Weights of a small mixture-of-experts language model, trained from scratch on English Wikipedia.
Size: 9 layers, 22.9M parameters.
Training: 326M tokens, 4969 steps.
Below are experts of layer 5 (counted from 0) of a mixture-of-experts language model. Rows are named router (the router's row for the expert), gate (a neuron's input weights, with its number), up (a neuron's input weights, with its number), down (a neuron's output weights, with its number) and show model dimensions 0-159. Each number is 128 + 32 x the weight over its row's rms, rounded and kept within 0 to 255. Numbers have three digits each.
Before each expert's rows: "mostly gets" lists some tokens that are sent to it at least half of the time. This comes from a sample of Wikipedia text that the model never trained on.

# expert 27
mostly gets: "]", ")", "\"", "}", "\"\n", "\")"
router:142171118148144058104133097120110113122099150157151166144156105096143099087110168133125128160150101099108117168144149132139147123131139150116203142127135054150117116121119093150066097129176188146143137123150099150151157136187119113115129168169130093113152074110177184106074096108119065162109160054124113158113116137077105159099140189185143130091092171122133191144105173111118112149063123164080087108185090113079145142157158090109194149103112165188165171096108140087146101170192120
gate3:114127122116191165104151108134116120143095086171144107091134104128126110109159070047162177142153141104127095171095117088160092090125132130128085122158147167123129139140107175151098083090131038181033119175110104152164114182126116086124148125103135114139166124099138156151119152124129139118171201146143150153169124164109172140084186122174113099159127068145091058067081104138135137118067086136174148121127097131165120104147110125158137155112109131135112183150061189139123090062131092
up3:162147148094101139145130101255174101187103129140123139133108059065134094134180108167130099133149108115145132054161173095114120134120159144091149202159197105155193138166133137135112146128172188148136131122089138203153131132102117145153113128110097109128141140112066126136066147127135099120128122124142166133161110072107128090148161172119109169142134141105156093100145186143098109084098191104119079175164135134156161164140103118182180098062144095120096114094123127136092130139108178
down3:145109113074148087104105130185089141109104131149128158080216107167118112141159131078064172199133166171136064149120124081149136194083117138160137144157142136131201128194141181153078118101208155123153147138110139152150115131140142103170130112126092170141150068155145094127102148155190127130175136053120110106115089141091100102152106135104167104145190109112154176115126125172184136127130178143107080116145165118080124113135152152081118111154104086106161127124127126131117079108111209

# expert 57
mostly gets: "ology", "ism", "ivity", " Management", "ability", "osis"
router:156149128168109121090135079177122090094102123166127154132123118062114135085144162098112097109121082039154161161160182147179148122146159119085175144131096087164127150109171102139140084140142152159146175145100099145121123158167172150116190162162140089134130035129152136124090093072126088166077151057162097174121149152148142150104147147114126161105110135153139172062117163132164080060093108114097111140105094066094127145118175072129177194094107132112166111119122159107154124165122096
gate8:126106117163119194114089105137135140152144139110124115094146090119119191205132110160159115128150078078157148159139093163081108133166125159112133146045154165133134163117176186114120173142099088101177212097145090084147153160088174103142190126141098135115095123137149093153137082120132136106140181104146144057111091094149086143079077087159078138126167158147156140127163120114113158096106070139096130158118066158172131114153149115111146133168123085103152116160148206154166090146140054
up8:127153096189126131120105140134101143178106176049134128104118160105112187156189101172127144155140108099178148169180143147135124110142074152112118153151195172141095127124095068124158119115110203055126145140128083159146133079170177122177115154190131164130091088083121127141163109086137139118095112127072159144178153105091113123127119139185155178080098130157129130121103065153110115154118104160170122149123106140143130090061087105102186139055112144179162109121093119177085153159159119
down8:133121146139066150162122128120166160153120140088134164131146061069159128140112054153158146129150166164079116123059175101140074106123115182124138074090132151154117141138130124173168127186093130100087201129109112151080139160196169123129117146165098145120060187124124096136099106149122159107154170168140181115172140181135147142115169170124145140131120112168105056169120128066141177105140102070097122094122076093111139154119110089129135059161158132101155151095110127191100098072147119

# expert 63
mostly gets: " president", " Institute", " Committee", " government", " law", " professor"
router:144144126147106176097126079134137088078129166163108150111128148101096065069109166099123108112121123091122125172144169140173129113135149140130219176145122094154114162137189121135165072172131171120175110173097062160081154179194187118075175133176110133121082073121207170103114096100142118174091158067151127171108157121085135139124125191175145146096097140161137157137131183140117104081084105115100107155116121105068146107128138104134163171103123129111154129134113129121180147162127083
gate8:174205145103116144149133149105176163149120177118067095191149116105168117110072110103110132103149123150098140089130141093140044091177174135075135161060111113109192138179121152102159173103110137143132079160099147176098136108166158112135144109137131164048107125082140119079142113101092075118132108114079145134094107056142137154190179156096128184092100128154183071088138086149188110171130151103133156130106138187119100120125123125126124101092113114105134160112110098096158093111075134
up8:083099178142130127112121089111118149087136167067123148115118104114117136134112133178079179140127080178138100115085134134126101111112155081149145056193149131108104205144095175133110184160098093107080141142101147180154128118119123112124127070134084130118115151092106150169099132083118106139098079193121131133088111122140168119182174123094208163131138159174184177154059166153138099124122123082167109182169124121111080130093088123167126173097095114112167154068137187100090142140161173
down8:105158141132136092156095107145152179196235120154110131093128128075099093116062097216122124171022143133149151128129097147121117109100185147099136153097137111144119186076163098146112130188138204101145100152120111124120098106130173159126126100089146126141076120125116117084090141103120074150177162113145057160132134042147127140121139135142155176177108090157088115134092071111150166114144086122139158112153148135143139125085129153200145129116113137174094139150142157129106121091145133

# expert 45
mostly gets: " games", " aircraft", " area", " buildings", " railway", " groups"
router:149156098181123167101124098148131130099126167165138136159146124111097123075166170116106143117130084077122127176118173174186133139158142139101194153128076107142112166141190099127149096157080166133148150158088095134174130161220163116113154148137128077122125036136156148104050106095147066158064131118136076192143137153076122123104162161168147104123080124154132164130124197150103111082101131136098109127137117103082131114141151079122192199089096121092139162106119141082146140149138103
gate3:092111183170117186150114167120104157109110148165146109150088133160160132108119120112108097105099132111147080162203059114117143189120061172164066099079084136146128113183092085184179112139185117086140203167176115106114139150122103093118142156099115107175151103097187101133169153126155154113163160075099128189134173132118066160090081136093137090142116116149121118112187115110157125114188158106136127132137080171096135122129054129163152111104143133159156154145092094120156181128125156
up3:118102132137119146143121096101150156182114173141139125125141127109115171140136114128119136138162132146153087131134137193128162074065161175085153102147201086133111104137187116131150086143053094165143113115141205129164167105128167135102151089078065177069184188174149177063136135090072140157071084139147127136146122137148122086152130074142102049172131126195139176116168113106144130129139158067157150097088095122137146130163097178112139141125109128115070119124124087187160153125118119
down3:145161183087174093088144137179133167105136148150120126097093142184128119138136111126139152153164151158168042148117084126154151163116179165134143143146117173161069083107134081176133112071109108160122129123176174181120145139184165115085134150159185092129178171159099157128149078129143154116113153161143106103126093141138066097137130101104197169088172152102148078133148133090141076183184097179157073132146118104117086134120126097155054069094127121116122195165099099118145161134118143